From a checkpoint of a small mixture-of-experts model trained on Wikipedia.
Size: 11 layers, vocabulary 8192.
Experts: 16 experts in each of 9 layers, 224 tanh GELU neurons an expert, 2 picks a token, a sigmoid router.
Training: a variant of Muon for the experts, 284M tokens.
Below are experts of layer 8 (counted from 0) of a mixture-of-experts language model. Rows are named router (the router's row for the expert), up (a neuron's input weights, with its number) and show model dimensions 128-191. Each number is 128 + 32 x the weight over its row's rms, rounded and kept within 0 to 255. Numbers have three digits each.
After each expert's rows: "mostly gets" lists some tokens that are sent to it at least half of the time. This comes from a sample of Wikipedia text that the model never trained on.

# expert 3
router:119150110153165139136082100155156122080121104120103075082148108208092138164129142128119168148103152128082074139119143133130111176071140210135201177110114175148130082095073118129126165159113126
up0:067135179092169179104103118209123077109081116108193107139165093055130161129153107155112119116148125158092154113131082123126102071170201110113113081124095148170138138101101090197180109139125111
up1:157130125145162132149131131151114147079113168110091141111121079165182114172165173180099105104168084103091123090093189171055127137094137150092104117059135132133055099167169074139118180116113108
up2:171101157150160194150114217086140155072125150121188084077060121135061126146112135127144165073092102134101097083166117120088142145098195143160150125172139117125106116146129139122098101165128168
up3:144078115198095143144092148131150136101152163153091188102163080150120078140121113087082147101141151169099110148158155102162183156122150101137104119178180142171116122176142135161157143146143147
up4:115140139082166144175106146162161167093125147162142136193109155131105071125176060085083112142157067135174126171130165199120115147080163149138152144084132170126095113143152096155084183158131066
up5:150054129143114115175135134162113168116143128130139175101166112148128151068138081079128161138157122123098072170067140094116154159142152181140163131146144110136126121182179099092124127165136163
up6:098111111087112160134141151104152123152133077154126087131115099148077112120171134177153064127178089179043152133164165144116078104096130127174156144116149175140117178102094190141181124174128143
up7:143116126135091111162098138122129122126075145139140133091157078106112188138126093181122097122097095124096092202102110108133170144167066128097130107081172114138108145080106118123089183115125112
up8:159171098090131113173130098118196139074135150100066118116173147139097112090137110054120133147122121078106145167184114205100162107152078063129143105168116183127129152101081161084111112145099152
up9:111128144141116108123127137074111142130089125086087110088086061210123163173169143131186132167110144150091171122108131076095058163164141151125163177140104109092185120147139101170096153101095174
mostly gets: " ==", "a |", " (born ", "\" |", "a,", "i,"

# expert 1
router:152118116165174156115105148148101166071115184107137089162143110152134122196124123159071164092094137149136178129123168096095139193149143145138140132085199190097152093069112131191141181190060164
up0:188163046092074156135118108154131152143127151137120117152175102097098181127146133159184124123140185142149162161131089164153121167173135112087151136101167130149121114126110100207092120090110130
up1:114122140129166113084124115149120086091076118122157100060113132113053101173136155094182158118131119099093093112123127110122148195078159145129151128157136120187088090121158119149133092136169185
up2:105112151131081087175156138090229175146143133094116163168124112157143054101167156179120146098110111084121158143121117192140135137100109101113089118062090162174133119147124149125192140134128116
up3:160136168120140089173106185192185131130157130144136139133117128134070158145040092126164155067160141171184112115153116186132120097136136184144132151118124111095172184102104085169097145095176100
up4:115118081153159128162184131180106168172087141095197130111134129151133120102135097161138114103181074184156128153134130121133148125121103160104155103119110141150190060129121138139104158109177080
up5:143105086125180096151168167131102119124118071109125093198082159171148080120080145158137188139104104156109115152104201088118151150133159176095198171125074135124120096086155091171164124124109142
up6:168138103090097076106126152150173137130160193109098042132147154153126144177158129129088159128163119058128145140082106159138121159077148093102118167148137148074123151092186189144146079112144153
up7:138159164122133142156183140155118094204146190064129103167184099116066151153138145124076147100102090129139120150136054086117120173081130156128166117088073095101155131120161144132175120126096138
up8:124066016172100059114074087180154194155156105152183102146162094185125184129144131131151103097144176073090159086163116161104159162144114159115150110182108155084124154120139142116139160123172158
up9:135134156082176178174164170131160105189144106069162116177131115151084139065130102073111124147144139137111138131163150120165077217121106160186156078090119103135162181070159147174079090117159162
mostly gets: "- ", "°", "| ", " on ", " In ", " March "

# expert 5
router:128192114161090066104123165147147095113168168139155135159123103144126150171071097127065128122190103117124146154118106171077112157129111149104100075118129140200107112113137069083148138129109190
up0:124116145123124152131101100146143108099194122134097151169110122122079144099131111162113069109132118094129130116145068118131111140094141117148113116148135102149158139153098092135112153106166180
up1:109169139149095052115062144139182106120154108111160147105154160124152117123110135174126070148155137190142131133100155086175180132105127083157128105174115127117103137128114143147156144078119167
up2:049100122148124081117127103124157200110139098173137082090144103184146080135154118093079182155163119117132170141106140131158007177164143129143137132163114168136147105110119084173132123162072122
up3:119096140130045089180109110132120073187092131099170125189112186154115138162169079188115139131132141073122119081142146143174166150149114122148128171140161123131152126108213186118143234151165075
up4:124126127174127172119068140152140128073124119176113167146138068138124090116142134110068134103090118111155155095112138107159081216161143172115127116084107190155142100101138131099093149144125137
up5:122178128156115126081095165099160133116157107168101138100196152149059156145107128119132124151096113130146080102088088113153167106138139138103110193087100158173123112149068146096108074132135118
up6:139124138152097193108085152098161115182138127149149105140165129149130138134164151093155110050126081124148124121078094219102113165110096161113151078151080112113113132126127100158096144142123192
up7:106142136166134118117143182156100120129149193163144100131076132132136070156095143156148076112091130087112156136112118137075107159091154084111141141183116115131141107107154163164147127095114148
up8:209110154077140140098094126137093182080154144137135095163122156140129170150104135121073106126154182083083126108143089162104036093149142209105120122118170113190087173157122153133109142135146089
up9:160129136203097101146188147117109093114105131134155104161095154156057152134184198120118177119134088112092118162151146134124083140121118147127132137108101118108107130154093106171081113185141137
mostly gets: " is", " was", " has", " had", " un", " are"

# expert 7
router:152140134161092104194136107137178143093111074114119054120103149097123149152098145100106096111161086058080104181119153158120119183131084139175173108109196119159090144062099092144089177106096166
up0:155085099149128088213076123110153069111144125135110145140144159192103160082073127153173107085186132088130142096128142149158143142088146119120110158111122128197070186084186085122096134138140168
up1:129122139153168109187100088162097113177179131117116188149127086120126110101066135117185070131111138094086120204084138160120146117053154111008170124128150125091088101186103114134124113163146155
up2:090169125134138105171115102151129089082119094113115135165080129140168104092172097138117140099162089132099108127200105149112070172110120121099126116104133156166107123135140086097145167139152148
up3:128100168156066175177112145116121079091172075177115158150169120136148087179051126091103142148124107188148177110126117141123108163121126109151151117194129096130108085104148099108108053135090142
up4:122166078172101132156155055138159144155112167144164101143131135176087161185141145094106125096110092110092122110146203146118151137154130084086129150148139139135076147151099072120142108109092115
up5:122091079072096135159130125138108195096092112162105112111090133146112149124136172139141113097145114055065175139135123120110094104161158091117181152180187158117176195104139142110142138145123111
up6:140175121118144141113162113123142123075089180177117148141064121155130173183141156147145169158139130157139150124176112168090122121167127146151144084101111128149177109168114110126126094165169178
up7:104134176146095197113137177131201155096126102097133140141068177143102134134108133074151139122159149125106114190143121149137154155116135157146114125170155105130141062101079137084177147140192148
up8:137069103138163144139090155168136112101136126155192117101136206173125161185131147070140148097110130087084108143199187140124101093090178142087135156098179143144087167128194130110119120161100147
up9:170156116172114110169181168119165152135134108163143087134217124168164092153159145135139098108121139140100128105153142134127104172165125093104173137126141196160139116096163139159104112101103074
mostly gets: " by", " with", " \"", " for", " de", "ed by"

# expert 12
router:037165150082119102103097126143077067081172142077125137102089134131059145165139135122074100135082132097127182164106045182121100169079125120149105095142167131168110097129141089133113118123128135
up0:150119109127127128161103097171113108141141109097134088108091134103120182112152166169115167090140113148171172161088101129123133175112073109098098070164142081106096131117091099171026101112141112
up1:116140168143113106186165191150116096134127144143161131119142143142102152069114156108163144127095091097111102127190136125161111118164193182124063193108130124137073122117092163176106127110200127
up2:090096082119140098144159129114098101121118083117136105139084136142092138106125133120140100092084098128101156180201105110152128165051103133159149104102138107108081109113100044104122151173131082
up3:122163125098159103100168109203131087100132122093157134137091142132196121124126149117078120158113152112165213189105126167099125063104149151126143104152110173164120122108117152124106097125124135
up4:108125080186118129122159085126095172065131088124091159164120067128105157092074049158116140137141124119119118155177141167085154131026145124087097131157156136142138086138140151072187180157109142
up5:107168106066085082099124150096140091129127131118125088106091117171104142153088129163171143117121143122105094121062045156132096111146153126127144131148123199143090126083171137102176156117157112
up6:113129114191172124131059095141208118080137081105146119057145180122105178098099195138148108109101171110095143188104118124152158153137118122123144056124119168156145165160085108135115113102182076
up7:080166095174109141155080125078132077121112063182036129110048112167154165131111094145150171134143194159155174136149098141110115126086129117106085142155107184116113103068109147125134109161118127
up8:140158077170075097124140134198134136133119142121151175145123084118072114087122149194131122103169145079160169114133085164135164118173150148153185098109187151113118129115120104084090137067157156
up9:137106138124172120110117149121137065182105032098145194172088111157107141158135094128099072112144119144083119160111117140123159153121134074133127131181138067123151081127094117187096092144042083
mostly gets: " most", " so", " Part", " very", " Leg", "| Party"

# expert 13
router:133159096117095099155109145146153109113154095101136088136132086090138208240136181100160163095111158084125147126158098095092137113118171128178155149125142110156189125114070111131081145153105131
up0:138142094165124107137138139173187104068128110134118157173138159113123132147146117131161137186090126123118023113102125113096153110087136134155121163147117166109160104140110122142119158111095153
up1:121063224142166193089099043069128125115113135101134204130140148150088052135153160090181104094090102146148099128067177129170126133187142109057150083133130090109135133124121093175151144096147112
up2:148188057149113170160158108148106111105088178089135144119150142160164169124147153149129172136157124145032170128107172102178088132150129062089180097136119117137139096183044078068120140148149092
up3:132124071126135190131037101094151119135130142134137154133150074187133076110186099142160097073137030154132165106172096133168168174076066074137188176103083117078158097126120132097180147111134144
up4:151145119165118151165143112098153144111147112126127136136144115098152198146140089139153130135153134117164175121116088176113153163153078196094112172153155116121118133106124107112118150187099164
up5:143145187108079090121122133098145139177089096102113092159125109115123134091105121100064122044204061151132144154130131111137105143112181173154113149146091089123163178127158106145131179137152108
up6:150134129093166181179083133202132072081139097116123114132103085091103103132123119118159134165138157106080065130089104149166122118124148166106142126191110175149144186086110091105155144124106112
up7:135087141130173144136121147159131156127159096178141134170146189195134150142110139097102138167083176128167103186084123128104165157163116093100148114121125155132179135147178117124110115211079043
up8:088120074138147126164153078123109139152116139173082157168107110098155157184174142141046160122122115108120149117055162169113112132135175105140145084113156103113132085110102147117138195095115139
up9:143140143112151192106134147113151137127096141096144139142202136102123157109097145148122137141099116100107113137168152109075124122168146137092135190083125133142130107092108084148065130129112133
mostly gets: " his", " their", " its", " new", "ed the", "ing the"

# expert 0
router:062130166170133095128139159129156066117099124119137114114130097109094129215089121086127156102149148186135156147112146133120102135118204103125135100156161170119121139140088055120087155201065120
up0:127122112139124143159080163146150126092141164165123101152150096094077155172160112198086161121123186099150128110092104119077138187130128102152167129135155173070161108146128161084149120150158097
up1:160096085080153132153106158103133164108149141142132122180120122164154103157109118133067110145159161116106172155048112180162151147091150102113134145127118143111139150136164166144159132131077151
up2:151142173071117101121107146153099144116141079108144137142105163114148127148176131117098207156150120111158110165131164133105097130082082094168155173113148071172109142109106157115119173112119124
up3:177163117096133089183163166077165163138069156147124137062118104114085193210128129128158125173109144172143089181174126123141174170143110127128107157132147089147134100135165076145077118154138095
up4:064153120150162098115185132149140102164068165131163146100133111119042155144120145149146094153167079154130123155169155163121129160137121143117110143151140140107148136169106056191148066168167155
up5:120163072143169136122107159150144161161119154117162169169115170107097159149112082103112125161143130161146180134170093146134068160117141098107124121094141162124076123184104135130137117128148135
up6:122138159142055055074159136135145145180144145129137167138142097127108147090117157173152123153165113164130115064076140156098142152169155171127186147182125143135146079097122139121116118189123115
up7:067147137104115115159101133163191169165089159098137121161145064094155141128177115092138125112083160195081180149090168117144136134104113104144137088162194100069112152090159119090135157141154119
up8:138123175107086053176135120141120182184216066149152126110145119125091071092153117139165162085132183170080100149124090158122150158121161150135131134136118101121165152177079150085132162186056173
up9:085143111122129097110180121168172079145098163060129123086145072126100125154078114119151135166105127087137167135139101112156141143153174135151104095120138134109137084111064138124085063166179109
mostly gets: " and", ", and", "s and", " would", " but", ", he"

# expert 9
router:075156082097146160150107146161123084123109092098129113153078151127069158112121163179109222128094145121113138145144141125079149152098177091229133159108169161175130157094129126128129149137127096
up0:091121142152057199089109128160100103102130129148106138113060112146094164155207133128130126106124131127156135123110141117172126117160121069078117191132148155129120120096103101131171130148140149
up1:056172177140154072137136119047146066110113130163128121172144141109054123137155131140122160120064118148100094137148126113076105196120137154115137108103184142141140093157126143156178141114170110
up2:103141107073103111104131128174089082147076151153112112161143059141163140166140135161141188095173130070133111110112145116157124129162146169123159142083176133147102123108158080139130152147093191
up3:067122151152121129154112110156131124161128173095080177186121173057118117124162140161155130132136106185104122142097188110111136108140199066208122094110157084131132089163103080137107118122057127
up4:074196127105099088174120088119110136140168135165127125109152137163082162067157152135104158126066101159060132183191121194167041172096147136152175150107141095143094149095109132128088119121190141
up5:133109102131113133076132108071110144128142099146084100138103189175092184139131127108112148111071089140094172113104125129115136135087113100133182111105150166114135109090171120195147109103155152
up6:114071140145143048139106122120127126142088188141149117151072168154104099057133167110169144120139203118126127100157177113140135155198126175142136135102101138173118088000131132114092130123129127
up7:180161104114136101148151126069123073067075159144140106154146151111111149113153154143092118103161102068145156086090115112164135131143115125150143078169087119100114124104112149192101109138119151
up8:121197103112135118129131139129093135141166126136157131141148142148124129141144062101158149137160116059146139097082157139199160138089152143137130128184108118155158206133129167159141060116101124
up9:077122133164109140193115130131125148080105078099123170169068119172097133169134112176150070130151195089106128131149145124136132136174173142159161217118135121136140172092144031056112092124157106
mostly gets: " British", " German", " American", " Indian", " French", "ible"